python train.py --num_hidden_layers=9 --hidden_size=128 --n_experts=80 --experts_per_token=2 --d_expert=128 --d_shared_expert=128 --hidden_act="squared_leaky_relu" --moe_layers=[2, 3, 4, 5, 6, 7, 8] --router_score="softmax" --normalize_top_k=false --routed_scale=1.0 --balance_loss=0.0126 --balance_bias=false --router_cosine_scale=20.0 --init_std_router=0.0107 --lr_router=0.00181 --vocab_size=6501 --norm="rmsnorm" --norm_eps=1e-06 --tie_word_embeddings=false --optimizer="muon_hyperball" --learning_rate=0.00759 --beta1=0.95 --max_grad_norm=2.0 --batch_tokens=65536 --max_seq_len=1024 --train_tokens=276900000 --max_steps=4226 --dataset="wikipedia_en"
Below are experts of layer 2 (counted from 0) of a mixture-of-experts language model. Rows are named router (the router's row for the expert), up (a neuron's input weights, with its number) and show model dimensions 0-127. Each number is 128 + 32 x the weight over its row's rms, rounded and kept within 0 to 255.
Before each expert's rows: "gets" lists some tokens that make up at least twice as much of what it gets as of all text. This comes from a sample of Wikipedia text that the model never trained on. Tokens count by the router's weight.

# expert 52
gets: "| ", "; ", "UTC", "–; ", "Order "
router [147 136 130 156 134  63  95 143  60 172 144  82 127 101 108 103  89 125 139 157 107 117 183 112  91 144 102 119 118  76 190 172 159 139 181 156 164 109 114 101 157  80 132 134  38 114 125 127 124 117 151 106 187 109 142 120 119 142 139  76 125 109 148 150 149 151 121 154 151 172 168 100 186  98  74  80 164 129 106 120 108 170 147 177  87 134  96 147 123  97  96 120 129 173 141  99 153 125 128 247 151 148  98 110 132 150  84 184 140 123 146 137 131 109 110 129  72 165 166 115 151 176 128 149 132 109  74 107]
up0 [ 94 149 113 155 107 169 114 136 104  63 132 129  94 153 119 180 119 127 111 144  94  99  93 132 140  51 150 104 135 105  88 108 116 122 146 119 128 108 142  84 131 162 178  63 109 128  84 128  43 141 130 185 143 122 163 126 195 144  96 119 142 122 167 111 111 134 164 165 163  90 124 114 137 171 169 163 154  91 125 136 124 173 181 149  96 152 162  97  89  61 113 124 103 165 129 104 126 150 146 126 141  85 165 170 139  82 172  92 133  36 128  92  54 124 150 130  84 152 108 137  86 150 138 166 136 141  59 124]
up1 [123 105 199 126 137  98 113 179 133 145 142 145 130 129 127 142 120 149 160 138 143 150  94  81 103 104 166 119  89 120 127 125 187 116  97  90 116 132  69  92 129 130 112 134 131 131 158 154 195 132 125 115 122 111 127  69 202 135 183 192  88 149 108 207 146 149 150 113 152 143  59 146 145 143 153 137 159 136  88 114 104 114 114 166 148 174  92 157 128 177 143 114  91 118 160 122 163 128 149 184 110  96 122 106 116 114  77 181 140 143 166 161 176 119  73 132  65 177 169 101 155 145 112 180 127 186  50 163]
up2 [139 100 124 133 154 133  95 128 107 126 158  85 159  77 123  94 105  12 161 177  93 165  91 139 125  85 147  95 154  96 133 124 123 138 123 194 146 121 150 112 127  63 175 169 158 165 112 132  51 166 107 193 109 117 156 109 117 137 130 100 103 125 214 128 137 110 122  81 112 105 129 151 136 120  94 175 157 129 162  94 109 125 188 153 148 184  84 115 134 148 106 170 145 114 111 185 101 165  97 126 119 111 148 106 132 156  76 121 107 187 176 138 143 132 157 157 126  97 112 126 119 106 154  52 154  95 160 124]
up3 [156  99 127 155 113 145 148  74 161 172  97 150  49  96  81 112 156  45 145 146  71 165  87 163 141 157 130  78 116 126 125 132  96 146 124 177 130 112 112 185 100  50 146 176 154  88  68 134 158 105 143 110 113 149 145 114 134 100 133 139 155 127 182 101 161 118 110 104  92 136 179 124 144 102 147 115 163 127 100 104 144  93  94 117 100 158 106  85 114 151  30 118 151 115  72 191 149 118  95 113 120 109 106  96 131  97 171 100 102  90 106 139 121 106 113  83 154 130 165 180 187 130  99 108 152 115 143 163]
up4 [115 157 127  96 154 130 115  97 112 128 113 201 182 120  36  92 112 133  73 135 147 111 155 137  99 102 156 116 114  81 141 109  85 130  71 140 109 162 127 209 151 121  76 171 133  95 183 128 101 186  79 139 160 138  87  88 124 128  95 122  86 125 146  60 108 115 133 112 107 127 197 191 155 130 119  94 150 151 158 140 140 146 108  98 146 135 124 152 133 116 140 119 161 137 124 157 155  85 139 136 143 119  95  88 150 107 141 120  79 107  68 131  35 190 129  55 121 165 112  84 133 133 136 127 123  99 161 159]
up5 [106 105 171 122  97 153 178 177  81 108 180  84 148 143 115 129 138 113 124 167 118 102  98 192 141 149 133 183 135 149 140 160 150 187 135  49 124 122 176 143 164 126 147 163  72 170 186  76 113 172  99  77 160 139 163 112 111 141 166 171 159  97 116 130 136 151 100 143 188 179 156 134  94 150  91  91 121 130 182 109 149 150 113 132 126 126  90 174 164 129 105  91 154 107 122 123 123 124 164 133 139 140 162  77 174  71 125  61 123 119  79 172 144 102 156 178 125  87 119 194 134 117 145  97 179 114 148 129]
up6 [149 161 114 127 187 132 106  53 112 131 129 118 151 149  90 142 137 136 113 146 153 150  80 115 139 110  66 150 105 115  76 100  82 163 104 136 199 156  68 189 140 123 147  98 194 120  92  75 159  72  62 146  54 108 136 122 149 119 118 135 123  92 173 144  81 107  85 121 143 131 140 120 155 139 114  59  88 125  96 119 173 119 141 118 131 117 152 147 110  81 129  94  66 138 157 108 104 122 170  94  80 142 172 147 132 153 143 126 149  94 149 153 151 182 110 179 107  86  90 164  92 183 118  99 130 164 146  87]
up7 [104 129 122 102 130 122 128 180 116 167 183  95 142  93 144 155 103  61 174 174 116 108  78 140 158 122 151 160 200  96 152  77 137 147 166 122 155  87 144  89 132 158 101 132 193 128 115 172 166 129 178 151 147 136 104  90 100 147  72 133 145 124 141 160  92 141 116 123 149 141 155  75 187 195 178 107 175 126 159 117 135  82 107 102 161 120 133  56 149 114 157  92 129 121  85 182 151 159 163 157 142 115 158 152 169 102 144 123 127 110  44  83 117  91 106 186 123 189 115 114 117 162  97 132 148 113 128 153]
up8 [139  96 113 103  80 122  55 144  91 118 114 130 148 148 148 186 107 175 147  53  67 176 108 146 100 102 143 116 122 153 119 140 134 144 146 185 129 163  93 104 159  39 107  76 142 111 157 149 135 113 166 154  91 157  70  95  94 105  85 164 121 104 119  85 130 107 118  97  79  81 182 122 119 148 158 112  78 133  84 150 125 175 114 120 117 131  96 160 108  75  49  89  87  90 120 127 115 156 130 104  88 122 134 156 107 160 135 100 122 116 111 168  98  90 153 105  93  95  66 181 143 113 121 112 185 105 121 131]
up9 [148 168 142 104 133  92 138 132  98 121 159 123 126 175 132 195  93 115 110  37 101 189  90 123 109 111 177 156 121 115 107 160 129 103 133 135 105 179 152 119 110 131  76 125 136  79 113 104 192 117 136  97 101 116 187 145  75  77 171 104 168 183 132 110 158 116 125 133 112 169 103 132 169 137 138 112 162 153  30  82 140  97 105 125 170 143 138 161 152  85 143 124 132 108  90 150 139 110 136 154 154 104 111 191 155  66 119 156 189 123 154  93 119 100 179 137 160 146 112 184 146  86  97 118  94 102 158 175]
up10 [ 92 194  87 186 134 156 134  77 154 101 141 141 152 160 122 134 170 185 114 126 131 133  96 121 133 147 133 162  72  98  77 181 113  65 145 124  63 161 145  97  83 151 128  71 101 184  78  88 138 143 140 139  99 145 130 156 102 168  85 140  54 166 125 134 137 148 135  83 109  78 120 104 139 145 102  81 156 137 138 166 126 145 114 138 117 167 146 152 122 180 129 162 106 129 143 181 137 150 114 125  71 194  89 136 109 135 105 173 143 140 174 101 155  99 166 117  92 107 144 130  79 181 162  82 183  91 101 107]
up11 [139 107 123 139 140 116  93 110  89 167 252  92 166 164 119 118 154 117 145 143 166 110 166  93 100 165  98 123 172 132 135  82 176  94 124 179 127 117 110 138 114 149 145 112 197 171 122 134 107  88 130  68  76  76 140  57  96 136  98  59 108 150 127 130 127 112  69 166 108  87 108  98 125 128 174 196 121 142 170 101 170 103 169  82 142 129 107 122 154 132 155 127 121 160 118 131  77 107 162 107 111 151 113 117 106 130 107  74 119 202 154 128 115 108 138 169  96 100 178 159 129 137 106 103 166 116 100 115]
up12 [117 109 129 145 167  99  99  67 158 101 103  77 100 138 125 172 142 184 169 119 117 125 177 104 133 116 119 138 130 132 140 122  99 120  83 127 166 111 128 196 158 200 135 165 106 214  95  41 125 154 111 147 157 132 119 145 141 153 157 104 128  70 100 139 132 110 176 116  81  92 134 108 129  87 152 130  99 153 199  88 140 157  93 113 102 126 142 180 114  76 142 103  32  95  66 125 139 116 149 134 116 120 171 158 133  97  94 141 116 101  93 132 142 158 123 132 112 151 136 201 160  68 152 155 156 144 100 135]
up13 [209 130 127 111 107 117 131 171 119  97  66 130 121 122 167  66 116 131 103 135  99 150 155 122 114 136 180 131  87 120 127 152 147 128 120 131  68 157  96 122 194 162 129 122 179 133 176 115 186  92  89 112 128  87 214 115 127  88 171  43 147 146 145 143 109 100  97 136 166 113 132  97  64 101 127 125 130 142 154 118 206 120  95 123 104 117 148  90 201 172 111 169 138 118 156 133 141 144 155 175  64 177 133 162 129 127 161 146 134 107 126 137 116 134  75 163 160 156 129 157 156 167 144 113 188 118 171 134]
up14 [153  92 149 163 163  81 164 148 115 104 149  97 139 143 138 123 130 152 125 147 113 124  91 199 141 139 141  84  90 177  74 160 140 170 128  80 163 166 124  87  89 123 178 138 164 166  45 109 136 142  97 140 143 103 142  72 123 109 137 126 106 164 115  76 107 111 171 159  89 134 148 126 127 119 184 131 134  77  99 119 103 115 204 133 105 149 133 204 139 104 107 124 138 140 138  79 156 132  89 147  85  89 158  98  94 147 153  98  59 102 178 120 110 124 181 117  86 153 103 187  87 134 112 108  77 199 125 109]
up15 [132  95 111 175 145 111 156 152 160 133 125 135 140 104 205 114  95 177 112  75 130 103 140 149 134 174  92 124  78 114 110 124 111 158 134 116 106 102 123  88 170 119 136 165 113  90 158 184 125 156 146 119 167 117 179 137 156 161 132  87 198  87 114 156 110  81 127 154 122 119 135 157 140 158 109 135 147 109 173  57 163 158 151 156 188  85 172 120 125  91  74 190  90 163 122 135 148 170 154 144 110 146 172 167 137  73  93 126 177  40 149 163  81 116 150 147 124 173 129  96 184 109 131 125 152 142  98 186]
up16 [ 91 147 148  98 201 172 142 114 129 153 104 120 171 104  83 102 123  66 154 101  64 140 150 145 178 163 117 138 223 122 129 130 133 123 163 142 199 109  92 147 127 155 141 183 110 165 142  98  79 100 124 152 139 147 189 104  95 140 123 171 121 109 106 118  93 101 133  90  71  98 143 124 174 157 126 156 101  93 139 134  91 134 118  97  33 117 117 101  90 136 146 102 196 168 137 146 123 137 118 122  58  77 155 144 100 144 155 106  85 131 111 114 120 111 150 106 151 109 157 175  92 130 130  91 109 116 110 201]

# expert 39
gets: "am", "og", "\n\n", "ack", "ath", "ad"
router [133 110 145 131 205  79 158 100 101 112 167 148 166 103 116  65  96 132  89 179 116  89 133  97 153  86 113 161 117 140 118 137 146 156 107 173 128 117  70 181 132 143 105 116  65 162  82 125  80  92 138 143  74 167 109  99 158 201 131 155 109 163  80 157  76  78 105  81 124 113 122 133 137 144 165 120 133  95 137 117 119 159 128  98  76 116 157 162 140 126 183 102  97 233 136 156 143 129 109 143 170 118 140 127 116 114 132  96 171  82 121 154 131 168 139 157 178  82 116  90 203 110 163 150 129 131 132 129]
up0 [153  92 134 110 133  86 132 135 100  82 169 187  95  65  89 136 101 115 162 117 127 143 119 110 142 104 206 125 107 203 104 140 106 108 151 130 136 128 129 141  97 168 142 135 176 103 115 116 162 113 118 130  83 111 134 153 145 145 127  48 137 196 159 147 107 127 111 171 170 180 111 126  96 104 195  77 139 126  90 191 128 132 157 126 139 167 113  86 177  80 161 120 115  98  83 171  86 127 139 125  96  61 102  78  70 146 154 118 134 156  94 122 145  82 135 142 121 118 175 189  96 112 140  80  79 167 120 125]
up1 [106 131 131 129 104 106 173 154 160 165 148 150  97 146 165 169 146 161 167  91 180 116 144 141 139 110  70  88 106 157  91 175 144  78 132  96  91  85  97 153 113 111 145 152 148 171 122  74  96 147 163 119  97 122  68  93 128  88  91 143  79 103 129 145 138 170 157  94 162 103 115 130 124  82 158 119 130 149 123 135 138 134 114 108  67  42 163 159 112 155 130 188 108  56 136 127 132 141 116 159  97  64 222  92 104 116 159 149 157  94 143  86  68 126 185 134 118  87 158 129 156 176 159 113  94 131 137 127]
up2 [158  87 199 153 128 120 143 134 106  98 135  95 146 118 171 106 127 162 127 151 140 161 123 183 124 153 112 185 170 115 160 105 102  88  95 104 115 155 118 148 156 121  99 107 152 158 255 130 132 124 122 117 112  98 100  90 127 112 145 113 185 172  77  68 134 121 143 121  72 148 116 155  97  96 134 172  87 144 149 126 180  90 108 130 119 112 158 107 106 158  90 171  98 113 102 116  71 177 126 182 108  82 187 144 113 134 158  70 127  89  91 172 144 102 150 116 136 170 131 154 137 155  47 111 119 131 136 116]
up3 [108 110  98 107 122 106 106 193  90 182 103 134 166  99 147 142 163 182  75 146 160 150  95 105 122 114 114 141 115 146 154  84  80 101 153 175  97 123  92  52  86 134 141 118 157 164  73 144 135  94 146 140 173 137 124  85 128 158 139 156 149 141 130 112  83  91  79 156 184 111 136 117  99 145 108 126 122 129 165 159 115 156 117 134 105  74 104 183 132 174 146 111 120  22 109  88 107 229 122 144 133 165  41 110 110  93 111  99  89 120 127 118 145 124 118 107 174 123 123 165  78 161 128 118 128 159 111 128]
up4 [149  55 172 109 157 103 163 106 144 107 126 118  60  89  55 146 160 135 209 172 142 131  86 100 132 102 156 135 151 115 119 145 140 133 138 173 130 117 106 123 187 117 117 107 141 124 149  90 145 106 147 103 143 103 101  88 144  79  86 148 119 112 134  89 146 153 144 120 162 190 155 125  92 165  72 134  78 103  79 145 135  86 107 125  73  92 143 148 141 167 158  90 105 129 144 185  96 133 145 110 135 164 142 126  97 106 166  90 146 135 127 148 180  42  88 169 113 123 135 178 167 140  91 134  85 114 153  43]
up5 [102 115 125 167 127 140  95  83 136  44 115  99 106 155 160 140  99 169 114 153  94 121 144 107 135 158 128  71 146 136 178 143 171 161 132 175 153  72 113 149  62 137 113 113 158 145 156  95 155 105 128 130 102 153 112 184 142 120 164  98 144 116 118  95 169 123 124 123  96 153  61 254  86 133  99 182 106 139 140 120 133  73 116 168 127 104  74 129 121  78  86 150 151  91 141 138  98 100 135 147 118 104 112 100  60 105 141  88  97  87 115 156 127 186 119 178 126 183 149 119 112 174 143  83 130 125 104 102]
up6 [ 74 108 186 102  90 134 217 105 120 134 150 134  69 130  94 105 108 128 158 142 109 190 170 132 153 131 114 177 122 107 186 107 109 101 113 134  89 119 118  85 124 118 153  96  99 120 166 177 173 110 135 145  96 159  72 118  98 143 113 189  78  99 118  96  76  95  98 130 150 111  73 200  89 124 147 175 121 100 142 141 110  71 131 156 185 140 123  88 106 162  87 107 103  75 147 129 106 165  58 162 188 124  87  86 142 140 176 134  65 138 142 144 106 128 106 106  98 104 127  99  95 130 113 120 112 122 103 140]
up7 [131 116 157 118 166 107 165  67  85 133 117 107 107 102 109 133 124 175 174  95 163 121 111 198 114 163 125 211 130 100 170 133 102 207 138 113 110 120  90  53 129  99 139 176 120 116 159 109 114 147 190 109 160 153 155 147 134 162 154 201 129 102 138 135 128 173 132 142 175 133 128 149 143 133 135  72 145  95 112 166 148  88 121 144 126 173  93 176  80  85  75 100 146  95 113  97 113 196 150 118 130 131 108 154 189 143 120 108 115 105 156 131 101 122 103  86 142 100  94 152 160  84  82 140 140 154 191  74]
up8 [124  94  84  22 146 127 173 125 116 153 119 178 100  74 137 104 135 128  55 142 109 168 134 142 155 109 138  96 153 103 107  74 104 119 134 121 124  75 186 119  95 120 113 121 140 172  98 147 153 132  83  55 149  93 192 147 117 162 137 189 107 133 140  99 177 161 179 146  83 179 132 118 143 157  98 110 114 106 146  69  86 106 117  98 162 108 135 147 101 111 101 164  79 178 159 119 109 143 136  78 151 122 106 222 153  74 122 132 118 142 139 117 100 108  90 138 132 112 126 131 188 116  96 125 100  91 124 147]
up9 [ 89 149 122 144 119  77  89  94 151 115 104 123 140 147  43 158 105 136 121 101 110 116  95  91  96 116 148 138 164 171 107 118 135 132 102 123 203 161 110 190 157 147  77 109 147 121 160 150  70 135 136  95 112 107 122 122  78 123  70 129 163 125 158 190 131 119 157 123 176 190 104 155 121 127 125 211 142 159 217 111  89 153 132 182  82 102 145 145 123 150 169  98 122 158  95 115 125 125 154  93 124 130 121 116 133 135  80 134 162 168 152 145 124 216  23 135 131 149 103 142 122 134 126 165 101 144 127 119]
up10 [ 71  94 175 177 136 106 111 128  81 107  44  75 180 104 122 143 145 136 136 104 112 143  82 161 102 107 143 172 159 164 110 124 129 117 157 145 111  94 129 113 170  90 135 171 122  69 123 123 141 132 117 136 107 103 115 152  88 167 129 164  99 129  90 186 101 135 155 138 201  88 109 102  82 110 147  96 162 163 203 164  81 157 137 143 164  91 125 103 138 151 131 121 123 186 121  97 122 167  79  74 113  65 206 135 108 129  85  96 143  91 164 134 137 152 116 154 127 170 101  82 154 117 158 117 144 194 132 110]
up11 [110 143 118 125 106 146 150  74 125  46 132 164 130 116 157 145 133  86  82 140 115 138 127 139 137 147 174  54 127 124  38 111 128 141 133 106 150 122 217 148 121  94 120 129 134 165 145 177 121 179 141 101 147 169 173 140  92 114 127 146  70 175 147 182 121 138 139 105 149 127  74 122 168 115 121 145 121 124 112  74 122 141 140  81 175  78 172 139 141 148 113 131 118 137 122 135 149 142 142 181 148 127 166 141 118 127 162 153  48 107 133 113 144  81 109  75 167  65 121  94  45 140 170  88 186 109 156  98]
up12 [101 146 118 131 184  82 162  70 104 100 129 138 100 105 100 104 128 158  97 188 160 135 146 121 148  90 122 144 131  83 129 122 127 116 150 129  96 171 141 102  96 142  78 103 131 146  94 135 147 134 141 121  93  94  90 208 128 105  67  95 144 101 117 154  58 103 109  41 129 156 115 173 134  97 122 153 137  92 155  89  56 145  98 175 153 197 160 126  97  90 120  74 131 110 120 198 172 135 141 111 125 187 127 203 165 137 124 167 165 113 130 158 145 100 154 107 134 111 161  94 147 109  80  81 139 150  87 134]
up13 [ 99 128 107  67  66 142 117 109 169 127 136 169 150 102  95 122 132  67 154 144 107 143 122 104 120 190 143 153 129 155 118 136 162  54  35 107 146 143 101 124 130 112  75 111  77 184 145 173  85 139 103 152  89 157 144 135 159 110 144  89 147 156  99 137 120 127 137 115 128 142 104 122 102 111 128 108 102 129 133 121 119 102 128 137 104  39  90 135 177 168  92 151 162 164 112 115  82  75 157 107  69 171 156 151 110 109  82 137  45 107 135 104 122 145 153 112 141 125 168 139  80 120  74 175 130 118  99 211]
up14 [101 136 117 148 136 156 128 134 136 130 153 133 139 100 215 130 118 133 110 101 174 148 105 148 145  53 171 117 116 192  75 157 113 128 142 130 143 124  80  98 153 194  87 115 126  83 109 166  96 140 124  85  88 107 162  73 141 113 119 115 157 137 121 142 110 101 136  90 169 176 139 119  98  63 135 104 124 180 156  50  85  98  90 161 107 153  97  87 144 146 154 110 118  67  67 135 128 145 117 123  95 181 156 141 135  80 140 212  95 151 165 121 118  47 159 104 140 146 155  99 178 104 136 121 121 140 154 166]
up15 [ 89 126 155 148 104 120 118 112 175 124 146 138 163 137 148 151 101 115 109 112 159 132 172 111  92 114  81 110 178 112 140 129 162 110 143 143 154 159 131 150 130 109  88 115 131 110  92 121 144 221 108  63  83  80 180 122 205  95 132 121 114  93 109 111 130 152 151 128 118 116 122  52 115 164 170 148 136 161 165 156  95 133 139 142 156 174 221  75 118 100  98  91 118 155 196 139 182  73 170 117 107 152 109 172 175  81 122  93 152  67 178 147 143 147 157 110 139 162 116 170 108 140 125 161 173 103 146 166]
up16 [117 107  70 152 183  92 173 144  80 140 106 111 110 167  61 113 120 131  76 134 131 116  98  96  80 102 177 127 146 156 113 134  74 125 184 124  84 131 127 129 134  93 173 107  66 106 175  90 203 104 157 159 137 150 101  84 104 153 102 188 138 150  93  98 190  98  92 172 152 162 124 171 104 109 123  77 174 172 160 130 130 126 130 118  98 124  93 140 142 153 142  84 102  91  73 190 108 145 118  89 171 130  97  78  84 115 158 173  83 131  95 133 158  91 122 119 163 135 121 181 153  95 130 138 134 130  95 131]

# expert 14
gets: "ar", "il", "ak", "an", "L", "ad"
router [192 150 135 124 163 178 175  98 159 126 118 144 195  87 184  92 131 143  82 118 131 153 110 131  95 126 141 147 146 183  99 152 207 175 141 199 134 148 136  54 129 170 143 105 150 130 163 109  80 158 150 121 118 166 155 138 140 158  91 119  76 107 207 164 113 139 132 140  74 143 141 126  82 136 112  74 152 142 139 123 176 124 101  91 137 132 157 118 119 106 167 135 107 103 119  22 108 151 151 127 169 122 161 130 103 121 111  70 128 107 108 110 200 175 123 110 143  88 120 129 165 120 136 148 100 174 123 137]
up0 [141 145 141 102 177 152 117 113  77 173 114 118  35 127 141 178 100  93 106 169 157 218  84 117 148 116 125 141 143 143 134 115 143 123 106 133 131  84 164 113 155 174 157 143  40 133 132 159 112 116 139  88 158 147 134 105 154 100  96 151  93  99 111 171  82  96  85  67 113 132  80 135 130  79 151 153  99 174  93 137  81  92 109 182 102  47 126  76 151 116 128  67 114 141 150 171  76  97 132 139 151 126 146 129  71 143 130 113 145 132 143 153 201 165 144 110 100 143 175 116 130 111 150 106 120 109 110 143]
up1 [149 156 158  91 115  93 182 155 131 154 139  94 123 117 208 148  95 112 126 115  70 157  73 115  83 160 172  92 129 146 100 126 133 124 134 127 114  45 124 197 126 161 190 115 168 134 137 148 145 115  85 156  71 132 119 107 152 104 100 134 104 147 182 177  78  74 186 140  91  80 128  86 105 122 152 162 131 128 115 127 132 137 114 165 168 115  96 136 120 151  93 151 109  96 147  84 141 139 173  89 150 111 145 109 108  86  67 124 141 133 154 117 144 171  84 136 102 121 173 168  72 174 161  85 115  70 140  72]
up2 [148  78 112  73 115  92 127  84 146 125 126  98 163 115 199 182 169 132 153 107 122 131 101 149 133 184 118  89  84 178 108 161 161  97  68  91 133 135  87  89 142 111  67 132 164 155  70 122  77 187  91 126 116  89 152 110 103 141 163 135 146 106 105 111 173 168 100 108 122  74  84 113 123 144 120  86 110 185 106 144 112  96 126  98 121 117 169 134 172 114 121  88 161 131 144 138 151 140 160 132  97 144 223 154  95 199 139  94 115 119 120 105  64 118 122  69 148 151 146 166  90 153 152 111 147 100 127 172]
up3 [ 95  67  79 152 104 131  82 103 129 155  66 136  75  75 185 123 120 135 156 163 138 151  86  82 120 111 104  91  68 132 169 174 147 148 118  69 117 142 116 208 125 113 167 106 102 127 156  99 164  84 104  85 158 147 121 128  81 133 122 116 108  96 142 159  62 123 122  92 108  76 126  97 112 133 176  98 128 112 133 100  97 124 141 106 133 137 139  96 120 162 118 145 113 126 140 153  79 116 137 160  67  78  79 132 171 192 146 107 182 165  99 143 141 109 112 106 152 158  97 197  91 105 150 189 120 159 147  82]
up4 [148  79 114 130 166  71 113 155  86 116 127 157 107  88 100 182 148 107  48  96  77 170 135 171 143 128 142 114 146  92 116 121 140 161 112 114 121  78 132 156 117  94  66 171 121 118 170 158 145 169  75 125  82 135 135 135 136 119 121 172 121 159  95 173 110 119 163  72 166 109 157 124  94 161 165  58 100 111 178 119 122 132 129 105 136 182 104 127  89 118 161 106 150  80 129 143 151 114 140  91 123  99 137  80 103 117 130 124 111 107 122  80 169 189  46 182 132 147 123  59 119 115  96 195 111 145  92  86]
up5 [136  76 136 127 123 126  77  67 125 150  86 177  80 106 164 118 124 196 123 149 156  70 111 155 136 109 122 150 132 134 181 132  95 177 163  97 158 137 131 115  78 168 111 137 153  81 147  49 118  99 145 171 144 128 156  77  89  62  85 140 140 135 111 130 155 169 139  95  70 113 174 185 141  84  84  92 111 117  85 129  69 107 138 122 129 126 162 128 103 107  78  89 123 144  93 123 100 110 162 133 153 128 168 113 139  41 159  84 131 118 156 152 153 100  70 140 110 118 109 121 100 102 116 135  79 110 172 177]
up6 [130 124  65 160 131  91 183  93 143 160 121 148 101 154  70 105  87 113 125 171 145 143  86 175 133 190 144  78 154 125 139 155 131 123  94 169 140 165 160 171 143 174 195 133 114 101 129 147 150 137 125 100 190 135  95  98 124  95 106  93 175 130 127 149 168 139 117  72 154 119 132  65 122 122  62 131 122 127 113  96 163 131 115 115 176  98 182 128 127 117 193 139 121 150 175 200 152 135 169 164 144  62 111  79 118 131 108 134 100 145 132 125  84  94 133  62 107 140 138 159 151 158 176  48 115 139 117  95]
up7 [ 93 169 133 136 134 118 176  94 116 142 134 105 151 101 124 162 139  81 129 127 113 192  88 111 125 244 133 167 135 149 129 149 110  87 140 107  94 109 122  92  78 165 159 111 107 121 157 118 106 170 190  64 119  75 224  72 106 122 114 174 133  85 140 146 162 126 151 158 150 106 128 145 105 161 153 153 168 132 209  70 121  83 139 133 151  92 166 118 118 120 106 154 106 119 149 163 115 139  64 157 137 162 136  75 111 126 128  82 154 106 137 177 135 157 119 162 124 196  97 118 123 171  99 127 118 126 125  99]
up8 [ 73 124 132 121 132 136 102 151 162 190 151  97 111 101 174 129 116 147 141 138 151 148 137  94 187  70 134 123 111 127  81 220 133 168  95 122 128 158 164 126 111 151 176 138 140  61  91 199 169 178 137 104 108 150 148 105 153  61 177 115 169 165 157 139 151  79  82 131 105  93 135 147  91 159  85 109 115 168  96 106 118 108 140 142 137 169 103 127 152 124 136 104 156 142 115 101 113 102  55  71 140 170 172 162 134 163 126  89 117 118 129 141  99 109 190 100 101 149 148 163  94  78 168 157 153 174 111 164]
up9 [170 118 139 138 106 119 120 146 164 178 151 132 122 160 140 109 136 139 173  97 140 112  82 135 134 123  80 134 143 143 128 195 168 112 135 124  99  83 102  99 125  62 191 108  85 117 172  96 194 174 142 135 118 122 156 147 113  48  92 104 167 114  86  46 126 142 170  39 115  95 147 110 161 135  79 100 136 146 195 170 175 108  95 138 172 150 107 144  89 147 131 166 114  94 146  77 121 141 159 163  95 153 192 158 131 128 141  93 113  87  98 119 129 148 159 175 132 161 109 139  72 117 130 172 135 119 129  91]
up10 [ 95 182 116 139 137 129 152  78 135  90 156  96 126 198   5 106 188  97 239 142 107  99 168 108 114 116 114 135 156 150 168 151 151 140  82 123 112 145 180 124  91 142 135 123 142 164 151  96 106 110  98 165 115 140  99 147 134 107 132 103 124 167 147 119 146 153 155 132 168 166  89 116 130 119 153  69 118 157 160 138 178 148  81 101 141  72 114 103 164 124 120 113 169  71 102  98 149 118  99 162 126 156  81 161 152 133 140  91  77 132 123 112 149 111 101  98 158 149 118 119  57 170 134 119 133 112  76  95]
up11 [162  63 147 117 129 139 125 128 135 141 139 151  65 120 220 100 165 105  79 118 117 116 125 150 152 123 143 138 177 103 243  95 142 170 117 161 118 107  66 202 138 138 153 107 103 151 116  77 105 194  89 161 150  99 149 108 159  50 134  93 118 132 124 115 137 108 151  87 144 137 136 147 108 174  96 108 142 146 129 149 127 103  67 100 150 123 109  98 141 118 127 174 118 153 116  88 186 128 141 155 120 112  70  80 137 117 136 168 160 118 119 110 190 185  89 126 138 145 133  67 121 173 107  97 149 117 143 132]
up12 [133 155 207 190 176  94 164 182 132 118 104 166 162 124 116 172 158 180  69 147 122 110  85 135 119 164 112 155  79  81 104 129 109 130 122 153  99 177  97 160 121 117 157 160 132 129 122 174 115 195 145 117 135  89 158 141 111 180 126 112 103 148 135 126 186 139 191 122 136 136 113 126 182 207 107 226 119  97 143 142 119  83  99  95 135 151 116 129 153  99 136 115 113 146 105 147 163 156 167 127 109  93 145 140 119 132  80  45 119 162  89 140 136  98 170 119 143 148  94  85 174 115 165 156 110 112 136 170]
up13 [ 95 157  99 135  96 106  62 117 120 126  92 135  91 106  87 151  84 140 123 149 143 125 124 132 117 130  57  98  53 184 101 137 129 178 139 138 144 108 101  68  63  96 170 142 100  87 201  99 167 149 101 142 169 123 122 116 180 152 115  87 160 141 104 124 136 128 132 143 107 113 121 116 111  95 155 164 156 127 182  75 113 129 118  60 154 157 158 129 166 136 111  91  94 126 107 127 151 149 147 209  85 183  89 114 143 146  76  95 198 115 105 145 119 106 202 144 104 195 167  96 140 150 120 130 132 121 115 117]
up14 [150 132 196  87 103 186 129  85 160  83  74 132 113 179 212 179 166 181 176  97 157 127  94 126 111 135 118 162 135 102 148 129 116 132  96 143 151 161 167 137 153 111  91 146 112 137  82 114 122 110 131 122 112  98 175  75 131 118 110 138 154 136 130 123 137 135 117 151 124 117  67  88 174 153 117 130 165 214 193  97 137  79 129 125 203 109 136 146 137 136 184 136  78 110 141 109 129  86 151 171 139 119 133 138  95 129 170 130 154 150 103 175 170  87 112 130 146  75 141 114  78 199 116 168 106 112 178 117]
up15 [117 123  72  79  74  97 160 157 117 144 146 146 123 150  91 126 115 172  90 126 146 135 132 151 143 107  90 153 114 155 177 137 109  99 127 145 115 146 147 100 122 139 107 119 151 145 105 138 183 108  74  89  92 200 162 167 139 160  70  98  80 104 151 150 190 115 130 121 200 112 172 125 134 120 167 143 153 116 197 140 138 211  92  93 128 123 171 197 133 113 141 142 154  73 131  85 173  92 116 109  96 162  67 197  26 116  98 111 138 149 100  97 129 122 156 165 126 131 127 107 136 150 108 120 150 125 106 112]
up16 [131 143 121 144 126  60 152 172 155  87 159 147 182 153 110 141 130 172 153 187 151 144  82 194 148 141 101  72  95 130 172 164  94 147 114 136  98 139 139 156 105  96 117 134 157  87 134 100 117 185 107 181  62 128 107 132 136  76 109  93  88 144 188  98 110 132 136 162 111 121 138 164  81 114 144 128 198  97 150 155 149 115 144 162 134 141 115 110  16 155 148 105 166 108 152  89 158 183  89  88  67 173 132  94 110 116 120 139 136 141  71  84 118 161 184 159 160 130 139 148  99 117 106 140 128 111 143 127]